{"n_layer": 10, "d_model": 512, "n_experts": 20, "experts_per_token": 1, "d_expert": 448, "d_shared_expert": 0, "activation": "swiglu", "moe_layers": [0, 2, 4, 6, 8], "router_score": "softmax", "normalize_top_k": false, "routed_scale": 1.0, "balance_loss": 0.018, "balance_bias": false, "router_noise": 0.3, "init_std_router": 0.00636, "lr_router": 0.000448, "n_head": 8, "n_kv_head": 8, "head_dim": 64, "vocab_size": 30418, "norm": "rmsnorm", "norm_place": "pre", "norm_eps": 1e-05, "positions": "rope", "rope_base": 1000000.0, "rope_fraction": 1.0, "qk_norm": false, "attn_scale": 0.125, "tie_embeddings": true, "parallel_block": false, "init": "uniform", "init_std_qkv": 0.0232, "init_std_o": 0.0, "init_std_up": 0.0232, "init_std_down": 0.0, "optimizer": "soap_variant", "lr": 0.00306, "beta1": 0.95, "beta2": 0.95, "weight_decay": 0.29, "lr_head": 0.00952, "grad_clip": 2.0, "warmup_steps": 200, "schedule": "wsd", "decay_fraction": 1.0, "decay_shape": "pow", "final_lr_fraction": 0.0, "batch_tokens": 131072, "seq_len": 512, "doc_mask": true, "train_tokens": 500400000, "steps": 3818, "dataset": "wikipedia_en"}
Below are experts of layer 6 (counted from 0) of a mixture-of-experts language model. Rows are named gate (a neuron's input weights, with its number), up (a neuron's input weights, with its number) and show model dimensions 0-127. Each number is 200 + 30 x the weight over its row's rms, rounded and kept within 0 to 999.
Before each expert's rows: "mostly gets" lists some tokens that are sent to it at least half of the time. This comes from a sample of Wikipedia text that the model never trained on.

# expert 8
mostly gets: "ensis", "aceae", " Yes", " Unknown", " LV", " tick"
gate4,188,187,198,172,171,192,213,189,220,175,266,202,269,116,229,205,222,193,170,257,163,198,182,174,169,199,183,209,226,198,132,177,213,248,209,245,192,153,164,228,185,158,233,198,249,215,185,221,151,148,198,177,214,119,209,165,210,195,218,221,234,156,164,190,224,259,183,225,207,173,218,258,264,181,270,178,186,215,218,196,194,236,192,211,195,188,199,239,221,182,257,197,228,190,224,197,173,250,107,232,166,246,234,191,240,179,196,220,219,197,165,183,180,201,157,157,215,184,276,201,143,125,239,186,240,212,223,166
up4,238,222,171,159,195,258,205,181,240,220,200,221,240,187,212,221,232,201,171,208,185,241,235,207,201,242,215,208,206,172,215,178,219,247,206,141,247,219,210,234,193,159,263,281,212,197,229,185,195,175,199,232,213,199,163,227,157,137,180,185,192,230,171,219,187,212,185,172,190,186,251,220,158,196,142,165,188,255,214,203,197,208,236,227,190,137,194,253,194,199,197,221,211,176,216,195,196,173,177,193,193,192,214,187,110,167,225,215,173,225,216,249,188,241,188,229,205,197,168,271,188,187,209,147,227,221,185,182
gate5,230,200,252,231,222,242,249,188,143,248,206,229,224,192,148,135,188,152,207,212,211,204,202,225,206,245,181,185,177,184,199,199,156,192,118,145,232,201,174,165,252,172,134,183,214,163,198,181,210,176,217,177,183,201,227,195,233,187,158,226,192,215,138,141,233,153,180,254,205,226,201,231,222,212,174,165,224,196,248,217,129,250,166,235,164,201,185,181,227,215,184,186,201,218,169,193,203,243,169,210,169,233,208,192,204,208,202,160,262,237,244,186,239,233,223,230,212,174,204,223,197,139,200,254,205,216,193,201
up5,211,188,190,228,180,176,200,202,193,209,208,160,172,217,216,157,213,217,179,179,215,230,165,271,193,140,219,205,153,182,215,254,211,226,228,188,240,222,133,181,195,156,230,223,153,244,243,232,224,173,144,187,195,167,178,221,195,155,172,124,206,166,180,223,213,218,208,215,196,196,205,184,181,172,220,171,181,252,211,174,149,180,167,234,209,254,152,242,164,173,139,216,160,217,182,273,239,185,146,183,225,129,198,188,212,177,251,238,212,238,211,170,162,199,189,187,229,231,205,154,156,178,204,192,253,175,217,245
gate6,189,215,183,208,239,157,183,172,221,141,207,212,167,269,236,169,174,204,150,239,215,189,228,189,237,238,226,162,221,212,202,167,206,232,263,158,199,228,227,199,229,184,199,150,223,191,190,136,182,180,251,153,196,206,159,245,206,157,218,236,205,209,208,209,194,173,250,195,192,157,187,200,202,194,214,218,208,190,186,204,194,236,230,216,177,221,218,208,174,236,192,161,205,246,233,207,138,202,224,195,203,200,218,231,225,215,165,176,205,160,238,191,207,220,176,199,241,240,231,252,217,188,190,228,209,206,174,197
up6,175,231,258,215,180,146,186,199,210,226,175,215,182,180,189,225,173,206,214,210,161,150,187,226,256,156,204,215,190,214,225,165,188,155,199,176,231,188,237,180,210,216,189,189,265,212,173,166,193,168,202,183,179,260,130,181,226,204,169,201,171,250,205,192,226,224,181,172,234,196,212,156,199,219,179,194,199,236,198,170,191,247,149,224,167,228,199,225,232,191,176,205,241,241,215,194,201,171,186,161,190,143,248,206,199,200,183,179,182,188,232,104,193,216,212,160,216,222,243,208,245,202,212,248,206,207,192,230
gate7,183,191,166,255,218,237,226,200,202,260,179,185,259,224,141,215,158,239,187,218,231,271,138,195,186,219,193,181,182,198,178,171,181,181,250,217,222,245,185,167,259,176,201,227,183,195,259,194,194,188,187,220,253,194,178,213,126,253,150,234,172,227,229,212,198,195,180,186,212,249,179,236,218,158,238,164,219,173,172,158,241,193,181,249,218,212,208,189,254,218,230,206,207,237,187,230,248,261,189,245,223,218,167,219,238,182,190,201,171,226,232,232,251,201,183,187,162,214,192,243,202,254,204,185,168,227,182,174
up7,205,213,154,161,194,230,223,201,214,222,189,215,141,211,173,184,222,201,193,232,205,204,169,193,194,201,240,204,229,261,238,268,194,209,255,261,170,166,171,179,255,178,134,232,264,155,208,230,122,197,221,208,179,153,216,186,213,171,241,215,255,184,182,142,181,149,245,168,197,250,246,245,265,198,178,187,185,203,185,203,226,202,210,213,188,207,191,173,217,260,179,166,212,194,201,156,187,193,255,245,190,201,207,209,183,199,186,240,252,154,200,229,238,179,185,193,198,235,216,187,252,216,208,211,156,212,233,169
gate8,202,194,224,147,182,197,218,216,173,161,153,174,199,185,207,231,206,221,175,162,167,265,216,184,170,219,199,220,184,203,148,210,202,217,258,206,212,177,203,208,227,177,210,204,215,266,203,180,232,185,199,147,217,226,217,185,247,210,195,182,151,251,205,218,201,235,170,180,144,164,191,150,248,176,237,217,205,153,190,192,173,193,167,218,230,169,195,200,181,206,197,196,265,154,222,144,205,273,274,204,230,231,186,202,268,189,174,235,191,221,206,167,144,199,195,144,143,199,183,175,174,249,189,221,195,208,264,207
up8,190,184,188,164,175,237,180,183,203,196,193,208,199,261,197,210,212,201,221,221,181,238,216,212,203,181,224,248,227,170,220,282,213,274,246,225,199,167,240,194,148,201,187,169,178,160,242,216,214,191,206,221,192,244,176,218,158,172,118,169,206,191,229,223,211,175,233,192,241,209,223,229,192,218,159,231,195,245,222,202,154,128,271,245,176,158,208,186,207,225,257,205,209,208,223,163,165,166,183,206,173,204,204,195,191,170,212,235,240,234,255,192,172,191,186,183,191,129,208,212,136,223,256,131,178,175,221,178
gate9,190,165,204,242,141,217,219,231,218,195,172,200,163,171,220,220,210,222,202,282,180,177,194,197,165,187,81,237,181,207,203,193,182,209,215,232,184,219,142,220,144,221,193,164,213,227,183,297,171,170,177,223,189,181,203,247,187,183,192,211,180,284,240,228,251,216,195,238,202,187,174,230,222,185,193,193,152,218,143,178,204,176,155,190,230,183,186,197,197,204,201,195,206,176,156,211,180,205,128,251,159,187,168,252,203,217,192,241,189,195,229,189,232,191,183,188,194,204,187,194,220,185,188,147,192,164,209,173
up9,219,202,233,221,184,219,183,211,152,226,161,181,229,210,233,185,218,200,186,153,217,230,220,206,158,170,162,285,178,199,170,205,152,248,270,214,162,249,180,196,252,175,242,160,196,140,228,161,148,197,217,224,229,168,213,191,191,202,243,223,212,177,209,215,175,225,216,219,222,153,226,186,263,215,196,178,192,174,211,187,175,203,174,150,165,183,238,233,188,220,183,243,201,110,137,151,180,264,239,202,207,178,250,192,238,207,180,190,145,187,197,178,212,164,209,163,153,247,179,214,148,149,243,215,192,204,203,223
gate10,107,238,225,235,180,221,176,204,220,212,216,167,228,163,220,174,202,196,149,215,215,212,177,191,143,224,226,192,231,234,205,217,210,198,158,223,180,188,218,182,139,234,173,172,211,179,237,268,148,187,204,188,219,220,224,221,182,199,158,231,183,202,188,169,227,184,169,196,258,227,284,190,241,226,173,148,160,200,215,183,179,177,242,219,214,171,237,180,167,210,223,167,188,174,203,202,201,214,243,161,199,184,179,248,171,235,157,203,174,245,192,183,196,150,159,183,215,199,251,199,193,213,227,165,155,243,200,192
up10,209,218,171,202,256,204,222,203,153,197,225,151,129,235,166,230,184,225,201,267,178,202,222,182,202,227,139,205,153,194,210,254,189,136,237,164,203,239,231,180,180,226,232,241,203,188,224,220,213,202,195,213,186,166,187,159,231,201,209,202,176,187,237,178,169,174,228,247,158,222,186,230,200,185,255,181,202,181,174,150,214,152,238,193,209,205,199,258,173,189,226,191,199,211,267,170,212,270,148,224,221,192,201,160,177,191,149,155,180,206,225,200,200,242,261,211,198,237,206,198,198,156,216,190,245,229,213,166
gate11,229,225,141,219,181,242,215,234,206,184,199,203,214,223,159,186,245,170,170,181,186,230,207,202,159,175,183,262,205,140,204,265,249,237,241,189,210,184,215,232,261,248,212,196,205,216,199,171,185,221,197,236,203,160,219,181,229,207,216,216,178,278,175,173,234,196,140,206,158,137,157,175,158,174,249,168,174,166,191,135,182,214,211,256,180,186,233,219,188,202,224,186,204,233,156,211,194,155,161,198,229,213,183,165,201,203,210,264,235,220,239,185,205,185,200,156,206,188,223,176,207,195,140,134,251,213,224,184
up11,177,196,227,250,205,172,216,191,205,160,202,142,182,222,179,195,137,195,185,171,241,189,203,248,186,195,166,163,278,261,272,174,178,197,172,196,190,150,259,204,187,240,165,201,239,174,238,181,205,188,204,220,197,205,197,178,205,199,203,193,238,230,238,241,228,207,212,212,242,216,200,205,212,214,136,158,222,205,214,229,177,262,195,170,191,245,182,184,190,133,201,173,191,214,180,190,139,226,212,140,244,158,163,151,188,184,211,205,202,248,233,182,175,160,168,191,168,175,231,203,237,143,239,244,126,179,232,202

# expert 11
mostly gets: " (", " [", " (\"", " “", " \"", "^{("
gate1,214,146,260,191,216,224,165,194,237,156,174,167,189,207,176,207,240,140,158,213,194,218,195,216,238,169,210,202,216,223,174,199,133,220,176,196,276,187,191,168,190,183,199,169,167,205,241,207,169,194,197,170,181,173,192,184,185,164,207,230,142,179,236,244,198,195,188,240,204,189,196,193,132,206,173,232,229,233,174,194,169,233,198,207,228,244,175,181,191,194,142,203,149,201,159,182,176,166,210,207,199,199,213,228,179,235,235,204,216,182,159,173,229,162,187,192,196,219,211,218,191,152,212,179,219,216,295,218
up1,229,260,209,245,214,226,214,214,215,224,185,203,244,188,241,207,224,203,195,209,190,188,201,208,200,191,200,202,171,245,226,220,189,288,219,195,204,254,167,246,191,161,191,206,207,182,191,198,184,161,205,162,175,172,162,184,187,177,206,235,225,201,193,197,193,141,203,206,199,182,216,228,208,187,169,203,202,173,198,229,226,224,206,218,205,228,166,234,255,146,224,199,233,227,183,228,158,190,152,158,164,223,217,225,207,228,237,171,185,196,145,156,224,220,187,269,190,145,248,188,207,198,216,213,143,263,221,221
gate2,171,187,189,155,182,152,171,147,215,194,198,216,245,175,240,179,204,230,172,208,184,216,185,159,191,171,211,209,168,204,160,216,242,160,242,236,185,182,202,179,212,202,151,189,225,163,240,218,249,212,176,209,219,203,207,208,161,212,148,258,142,197,199,205,188,137,174,173,169,193,209,222,193,179,220,218,162,212,216,191,187,140,241,208,178,148,229,176,235,190,181,189,235,234,208,173,210,158,151,192,217,210,223,190,208,271,148,226,246,187,209,215,199,204,161,249,210,191,194,215,166,174,178,209,151,213,204,216
up2,189,252,208,186,171,233,170,241,201,186,216,176,235,152,217,210,210,209,150,224,186,188,195,231,181,183,167,216,238,244,172,212,183,258,245,212,212,177,207,168,166,188,188,232,195,216,198,176,190,180,201,167,230,227,147,245,149,155,194,196,250,167,210,263,188,171,235,162,180,187,163,240,252,245,247,229,230,205,206,205,211,169,201,139,224,192,242,248,231,216,223,210,151,212,223,246,162,226,200,242,169,166,171,176,228,150,163,168,181,241,175,249,188,225,235,194,153,209,180,165,249,181,231,252,198,174,246,187
gate3,273,146,223,196,214,179,184,247,200,183,201,184,187,225,194,184,158,201,162,260,215,203,206,167,178,227,177,199,197,239,257,219,250,210,194,166,154,196,258,186,183,233,145,244,178,214,225,188,196,228,175,229,202,190,230,238,187,186,183,239,179,210,189,163,179,157,168,170,195,215,152,219,155,219,182,164,202,173,147,219,168,153,227,206,185,184,160,167,176,209,188,217,198,221,217,207,171,228,157,191,208,234,188,160,225,202,173,208,184,208,188,203,249,192,193,136,186,176,227,191,214,243,209,287,233,255,178,171
up3,184,239,217,192,235,226,181,242,207,199,185,178,204,237,233,204,228,217,217,210,210,215,253,214,183,179,201,172,230,217,195,175,182,197,187,188,214,233,197,164,180,191,230,174,189,184,184,252,211,240,193,190,85,254,184,159,201,189,212,197,185,209,183,205,193,190,171,184,152,175,213,187,110,198,180,231,245,228,169,238,177,232,186,219,167,236,224,194,208,175,203,157,219,164,236,194,209,203,211,152,218,206,220,221,164,176,171,208,236,198,231,210,170,194,184,193,198,211,204,226,232,189,170,163,225,224,186,167
gate4,215,164,199,203,203,219,180,273,123,141,227,163,213,205,188,275,220,168,212,231,203,216,201,203,195,213,177,238,224,182,243,212,187,219,190,207,188,184,191,220,190,190,131,201,242,239,218,171,204,215,208,183,204,156,219,161,207,211,181,183,157,173,127,184,158,225,239,236,206,183,191,182,182,207,216,232,205,228,264,171,204,206,161,203,246,205,215,232,197,185,205,197,193,236,214,213,222,209,167,230,176,222,184,173,229,201,161,146,224,198,203,171,216,201,208,181,204,203,187,205,178,177,149,246,201,228,177,204
up4,222,171,132,200,225,177,215,195,184,191,208,165,183,254,204,222,222,168,226,194,200,202,152,202,192,152,217,250,207,217,201,184,242,206,214,172,193,192,222,144,158,156,162,212,220,186,170,203,191,195,140,188,217,219,184,177,231,183,205,210,188,204,221,186,258,187,146,231,189,217,195,226,188,168,238,169,214,178,169,151,207,190,186,162,175,238,233,249,238,232,197,210,181,253,219,139,185,194,199,184,236,194,189,170,159,212,150,217,145,203,195,176,192,166,197,210,200,235,169,163,173,189,267,223,179,196,205,248
gate5,200,204,204,199,173,201,200,194,173,182,225,78,203,171,186,168,161,220,212,217,235,278,198,276,183,196,201,208,229,245,199,191,233,203,249,221,187,210,184,189,180,185,183,239,233,167,224,196,164,184,224,197,194,192,194,175,206,162,220,200,211,176,180,231,220,249,222,232,201,203,153,266,182,206,194,217,194,163,224,250,182,173,212,159,174,196,182,170,201,152,158,193,204,235,201,207,182,209,199,200,157,198,253,187,240,250,188,215,177,187,194,214,197,247,190,161,217,203,239,168,227,217,210,233,183,148,187,249
up5,199,128,222,211,234,159,200,209,180,235,213,184,182,156,235,214,201,230,246,213,182,190,249,248,202,184,170,200,247,168,169,207,205,190,173,170,213,166,199,246,186,197,224,193,235,192,236,165,151,192,173,193,207,251,205,200,197,219,188,232,214,196,277,210,145,183,244,158,217,159,194,243,156,164,178,237,196,175,175,199,135,173,147,243,196,208,207,192,206,219,164,193,264,185,212,181,186,163,200,235,290,180,187,227,211,265,226,185,183,229,204,202,246,209,187,165,198,147,201,144,166,232,234,202,220,209,218,192
gate6,193,203,220,210,161,164,171,158,180,203,201,243,169,177,215,226,223,169,174,146,171,189,195,159,171,211,254,183,158,252,232,171,151,202,190,132,219,174,166,207,190,216,199,191,185,201,182,174,147,139,198,223,182,210,177,206,185,151,144,166,146,195,185,162,204,179,248,205,198,197,218,157,198,158,193,218,188,207,254,210,203,135,174,194,139,176,130,159,201,170,212,179,194,199,165,210,186,284,228,153,142,207,194,209,207,176,220,196,154,218,205,190,202,192,189,189,173,195,207,204,167,165,201,190,213,224,154,162
up6,220,238,222,157,198,202,172,188,179,133,181,204,185,207,228,190,188,175,170,182,231,160,209,175,211,238,183,247,187,182,166,197,227,259,152,171,257,199,186,168,230,224,140,198,231,249,235,206,195,160,186,208,178,208,214,196,201,187,206,253,232,190,147,233,227,236,221,206,217,253,204,256,172,210,188,145,194,196,173,192,196,200,225,238,221,205,214,254,172,190,214,132,219,261,170,226,251,174,187,271,253,289,192,208,205,223,143,186,234,232,196,188,192,188,203,176,243,241,212,126,190,193,259,225,197,200,188,226
gate7,239,179,198,188,145,190,221,219,187,240,179,237,199,200,224,243,205,230,223,202,174,184,208,174,195,173,158,185,208,170,216,150,226,189,150,225,228,235,216,170,203,183,164,133,140,250,226,176,193,242,195,150,203,236,222,225,166,228,206,179,259,189,219,209,154,164,217,159,202,210,209,197,184,174,200,158,200,203,189,192,220,213,185,195,253,210,169,170,241,248,180,196,228,181,225,195,189,183,223,203,250,216,196,200,217,170,220,268,208,182,226,208,226,220,199,182,180,234,196,187,224,223,215,154,159,238,231,237
up7,177,166,239,251,187,231,203,204,206,236,238,208,261,175,196,211,189,219,191,226,175,196,174,206,171,203,181,211,195,180,165,251,213,221,201,180,227,204,198,243,201,164,165,215,169,202,222,244,197,221,211,167,234,183,156,185,221,229,170,155,211,163,188,239,235,189,225,205,163,206,206,142,194,246,199,204,225,184,221,204,213,214,206,232,202,180,192,193,158,227,192,244,243,209,144,172,179,214,249,228,250,187,205,190,186,172,164,161,168,192,235,163,266,204,234,202,205,179,200,238,203,223,212,208,175,257,209,169
gate8,266,181,185,230,190,204,230,162,160,184,243,211,166,211,165,171,173,193,156,198,257,207,220,198,191,165,248,183,197,196,179,172,215,183,200,208,202,170,252,114,178,211,209,262,187,217,190,169,201,153,218,221,207,212,260,288,214,166,179,210,233,232,237,200,221,212,226,219,179,177,191,157,197,212,202,188,200,229,161,211,156,184,199,231,219,259,233,147,227,204,185,152,204,209,193,242,176,251,182,216,182,192,133,157,218,196,214,202,199,220,172,217,243,179,232,192,179,266,182,216,232,222,182,188,187,174,141,209
up8,228,170,197,174,210,185,156,177,232,249,233,243,181,193,170,178,185,257,254,212,202,227,118,189,178,229,210,207,167,209,219,195,214,192,249,152,207,228,231,200,231,209,198,168,203,242,219,290,198,215,241,227,190,134,222,142,193,240,206,197,197,184,181,229,236,233,198,224,200,191,173,162,217,194,223,249,171,171,204,241,214,157,205,188,208,222,200,124,193,248,236,162,174,269,187,156,217,167,103,184,165,186,193,156,167,202,231,199,219,169,207,191,201,192,185,229,149,192,225,206,220,159,203,221,189,235,196,197

# expert 15
mostly gets: " John", " Robert", " William", " Michael", " David", " Richard"
gate4,189,226,159,197,192,220,180,186,183,177,211,211,245,180,180,225,231,218,200,183,197,209,191,171,167,219,221,227,222,200,137,237,168,237,173,146,246,204,189,215,204,236,223,151,209,207,192,189,212,246,208,196,153,227,232,252,190,187,146,212,216,199,224,192,230,185,242,221,249,248,196,183,200,226,240,208,195,248,231,185,204,223,241,236,178,214,203,218,234,198,235,161,156,207,223,152,199,228,219,167,236,207,218,196,190,217,187,287,190,186,165,175,209,221,158,218,172,200,229,248,171,125,226,225,198,178,176,234
up4,159,195,228,224,216,187,185,152,212,193,178,222,182,153,121,255,212,153,215,223,214,205,240,165,226,220,205,152,148,219,199,278,162,167,239,223,207,228,180,221,185,203,245,206,210,246,230,158,228,162,200,181,156,102,131,147,151,222,191,211,176,192,180,174,178,198,209,225,191,171,278,262,211,151,160,248,180,194,200,214,225,195,181,165,140,212,189,297,163,195,242,206,180,210,139,183,155,204,203,199,182,207,231,204,242,223,133,228,227,239,211,132,252,144,169,166,247,163,135,204,186,189,204,173,197,163,208,201
gate5,226,219,225,191,212,227,163,202,232,238,205,187,182,183,104,162,172,231,170,247,209,260,244,198,244,189,265,160,200,173,148,223,244,167,226,213,188,171,220,197,189,195,203,212,165,185,227,173,210,242,165,212,185,149,182,208,208,138,204,199,211,165,196,185,110,259,250,151,201,247,225,216,153,215,227,210,172,253,205,206,230,166,195,145,228,237,160,183,183,171,181,207,250,236,183,176,205,162,196,203,163,181,198,192,183,233,217,164,189,184,189,170,222,238,139,256,229,183,218,255,227,257,219,215,229,178,228,170
up5,152,204,240,193,253,245,224,182,191,195,159,136,196,217,201,236,182,224,162,227,203,206,180,173,209,185,187,234,132,211,236,162,261,193,180,211,222,204,241,230,189,169,194,197,196,181,249,210,217,223,165,240,137,243,238,208,213,235,203,164,190,201,250,233,179,212,172,157,161,177,216,192,202,200,165,210,199,257,231,215,201,193,201,121,253,230,206,176,222,165,255,193,272,206,176,199,218,201,201,165,170,215,124,173,178,166,262,199,196,211,255,152,209,233,193,204,177,132,198,186,218,169,211,177,167,209,195,201
gate6,168,176,211,172,202,198,104,228,205,186,199,177,188,207,271,167,228,153,217,183,178,171,212,158,220,266,173,184,188,183,187,217,182,180,201,134,189,138,211,225,193,169,152,163,230,171,179,227,192,216,239,140,240,155,200,189,202,255,189,134,149,202,165,187,154,175,213,202,191,192,202,190,173,177,165,221,178,176,170,182,193,192,254,206,188,223,236,218,216,231,165,167,249,189,175,197,179,199,233,174,133,142,142,161,159,196,206,167,171,199,205,162,175,213,189,193,174,176,203,173,162,170,214,173,171,217,185,248
up6,230,171,219,173,156,110,192,195,134,210,184,146,180,163,238,245,218,240,150,173,222,200,175,194,213,197,209,234,245,194,211,190,177,144,235,189,210,196,183,216,181,223,244,139,162,179,228,184,170,219,221,217,244,255,242,196,224,127,162,162,201,233,131,170,154,221,194,214,153,224,250,267,270,144,192,197,219,183,181,193,221,143,192,180,210,223,240,184,235,190,229,175,169,223,140,131,151,222,207,172,209,168,188,185,257,200,192,217,236,168,240,193,237,202,202,201,189,156,208,188,209,187,140,180,185,162,239,218
gate7,170,188,207,206,241,195,235,226,201,198,199,218,247,189,174,166,151,181,207,202,186,204,153,190,217,169,221,223,180,196,138,177,244,193,169,196,233,213,244,215,186,161,221,152,222,187,220,221,167,191,217,222,203,229,169,173,192,213,159,178,174,206,191,209,227,203,189,206,210,184,134,234,198,172,209,204,215,151,176,127,167,230,142,207,171,231,189,203,215,192,178,238,205,157,226,200,218,221,177,209,148,178,256,157,187,209,174,196,207,131,194,220,146,276,210,191,189,209,166,241,176,258,229,234,207,227,175,171
up7,231,201,175,210,246,186,229,144,210,183,196,173,235,128,152,216,228,210,149,215,175,218,190,216,212,175,171,221,202,213,228,253,202,204,212,212,188,167,142,177,187,198,118,270,200,156,241,197,180,209,160,166,199,156,171,151,132,154,247,172,216,182,209,212,237,193,209,225,197,208,178,196,206,211,241,192,215,186,207,184,209,205,155,226,201,191,205,235,194,146,194,191,193,188,175,220,223,220,147,223,248,227,212,168,240,192,181,207,157,223,191,163,232,180,241,253,222,197,158,269,181,227,207,164,207,218,205,254
gate8,201,210,182,259,228,186,210,131,208,213,232,185,204,149,204,197,158,208,163,210,190,142,219,168,160,223,229,226,219,164,211,181,137,220,209,198,214,217,214,232,201,188,188,212,181,160,216,211,166,219,192,171,204,201,172,240,255,233,214,200,198,233,216,202,182,184,184,205,267,185,183,198,210,256,211,160,134,195,234,223,201,219,142,251,210,215,287,210,200,196,173,195,275,173,149,242,187,135,207,201,219,201,177,186,177,234,211,193,148,196,141,174,156,158,169,226,193,189,166,217,249,160,185,206,212,222,210,197
up8,282,174,244,225,203,205,182,261,147,260,175,204,283,190,215,166,198,205,215,167,170,234,252,234,141,191,248,160,238,213,223,225,221,168,113,194,253,173,179,227,178,220,228,156,232,215,162,217,181,228,210,180,191,206,252,161,205,183,191,202,212,217,183,208,194,195,180,174,243,184,214,201,200,224,223,197,154,150,192,145,233,190,199,277,225,230,229,205,176,202,238,179,168,208,218,174,146,202,215,177,200,191,225,188,287,213,206,175,158,189,227,149,186,215,210,178,222,143,175,166,204,231,244,202,163,191,170,215
gate9,197,185,150,154,215,200,221,194,211,180,211,166,215,190,198,246,269,211,211,193,178,200,231,224,250,211,194,198,211,189,159,201,233,207,180,153,263,193,186,180,168,197,222,182,175,171,129,197,167,232,210,186,243,199,167,239,257,192,186,153,210,226,190,211,139,195,193,246,193,194,150,204,238,180,209,139,257,193,184,216,167,180,169,170,176,192,219,118,123,181,193,228,170,183,208,190,157,214,256,215,191,207,222,203,209,140,199,184,214,180,215,200,245,164,241,181,210,221,156,190,149,223,216,225,185,171,192,173
up9,233,171,180,207,201,231,217,244,184,216,200,268,207,193,239,209,219,173,175,209,218,151,160,156,184,219,149,184,183,161,203,176,190,204,218,181,235,170,230,153,219,219,222,196,213,242,181,184,194,171,208,165,160,164,193,198,200,169,233,186,198,220,195,133,172,196,191,179,156,130,226,214,185,198,193,160,170,171,178,199,244,199,208,164,178,153,204,226,226,247,191,177,204,185,200,173,201,234,220,170,223,199,234,135,201,231,211,234,191,212,242,184,252,217,218,202,234,210,236,296,225,204,163,197,125,280,200,233
gate10,264,202,267,193,217,227,202,234,201,193,202,209,239,192,151,186,217,197,221,243,176,128,181,189,230,151,245,227,199,231,181,212,241,206,159,202,214,162,230,167,213,180,213,211,172,183,175,238,135,217,175,220,218,190,195,253,188,243,212,222,224,185,251,222,221,224,183,153,216,172,187,186,175,288,209,176,201,243,199,206,183,254,279,244,130,136,171,231,304,196,227,238,263,177,189,195,233,248,193,202,191,186,194,174,172,204,198,233,250,187,161,159,179,179,195,221,190,182,182,256,195,209,248,191,254,205,201,222
up10,241,240,226,230,214,225,198,173,225,212,283,204,193,198,165,231,168,249,197,137,236,179,170,222,163,219,190,213,248,160,233,182,166,183,260,212,246,152,246,240,196,168,204,184,203,266,239,199,213,191,241,186,188,146,223,180,260,254,201,189,201,141,154,166,228,191,215,160,213,173,243,136,195,208,175,262,203,200,153,183,225,229,213,200,193,193,179,134,207,254,262,193,186,173,190,210,183,214,250,200,209,214,187,237,190,188,192,197,205,163,177,178,208,220,236,179,195,204,157,235,169,189,203,200,222,215,197,173
gate11,226,197,211,167,234,215,172,146,204,259,208,163,210,200,217,159,237,278,229,239,175,198,171,213,211,229,146,219,241,167,200,190,214,216,154,242,218,185,221,209,198,194,221,180,193,205,201,154,186,189,242,157,229,200,199,265,194,187,247,230,223,128,171,197,278,176,213,184,155,164,182,216,185,239,216,177,222,162,179,222,216,210,248,193,238,209,231,219,202,172,204,211,218,222,220,132,199,215,182,158,155,176,194,235,162,211,184,170,162,200,183,205,144,215,226,181,206,226,157,199,195,201,169,216,191,130,198,181
up11,182,241,179,217,203,244,207,177,222,208,226,216,223,250,179,127,195,202,176,240,165,237,228,189,216,172,244,181,220,174,140,147,207,236,263,183,178,198,257,186,212,137,211,252,149,190,172,209,216,167,151,218,210,221,224,166,210,192,163,153,248,193,168,174,189,134,143,215,222,200,207,165,199,160,175,192,228,189,189,211,218,249,193,196,289,219,207,185,236,210,159,187,201,174,191,198,241,222,260,190,177,237,193,196,179,192,207,227,213,215,234,249,119,153,159,189,203,216,182,216,213,145,203,267,191,206,224,230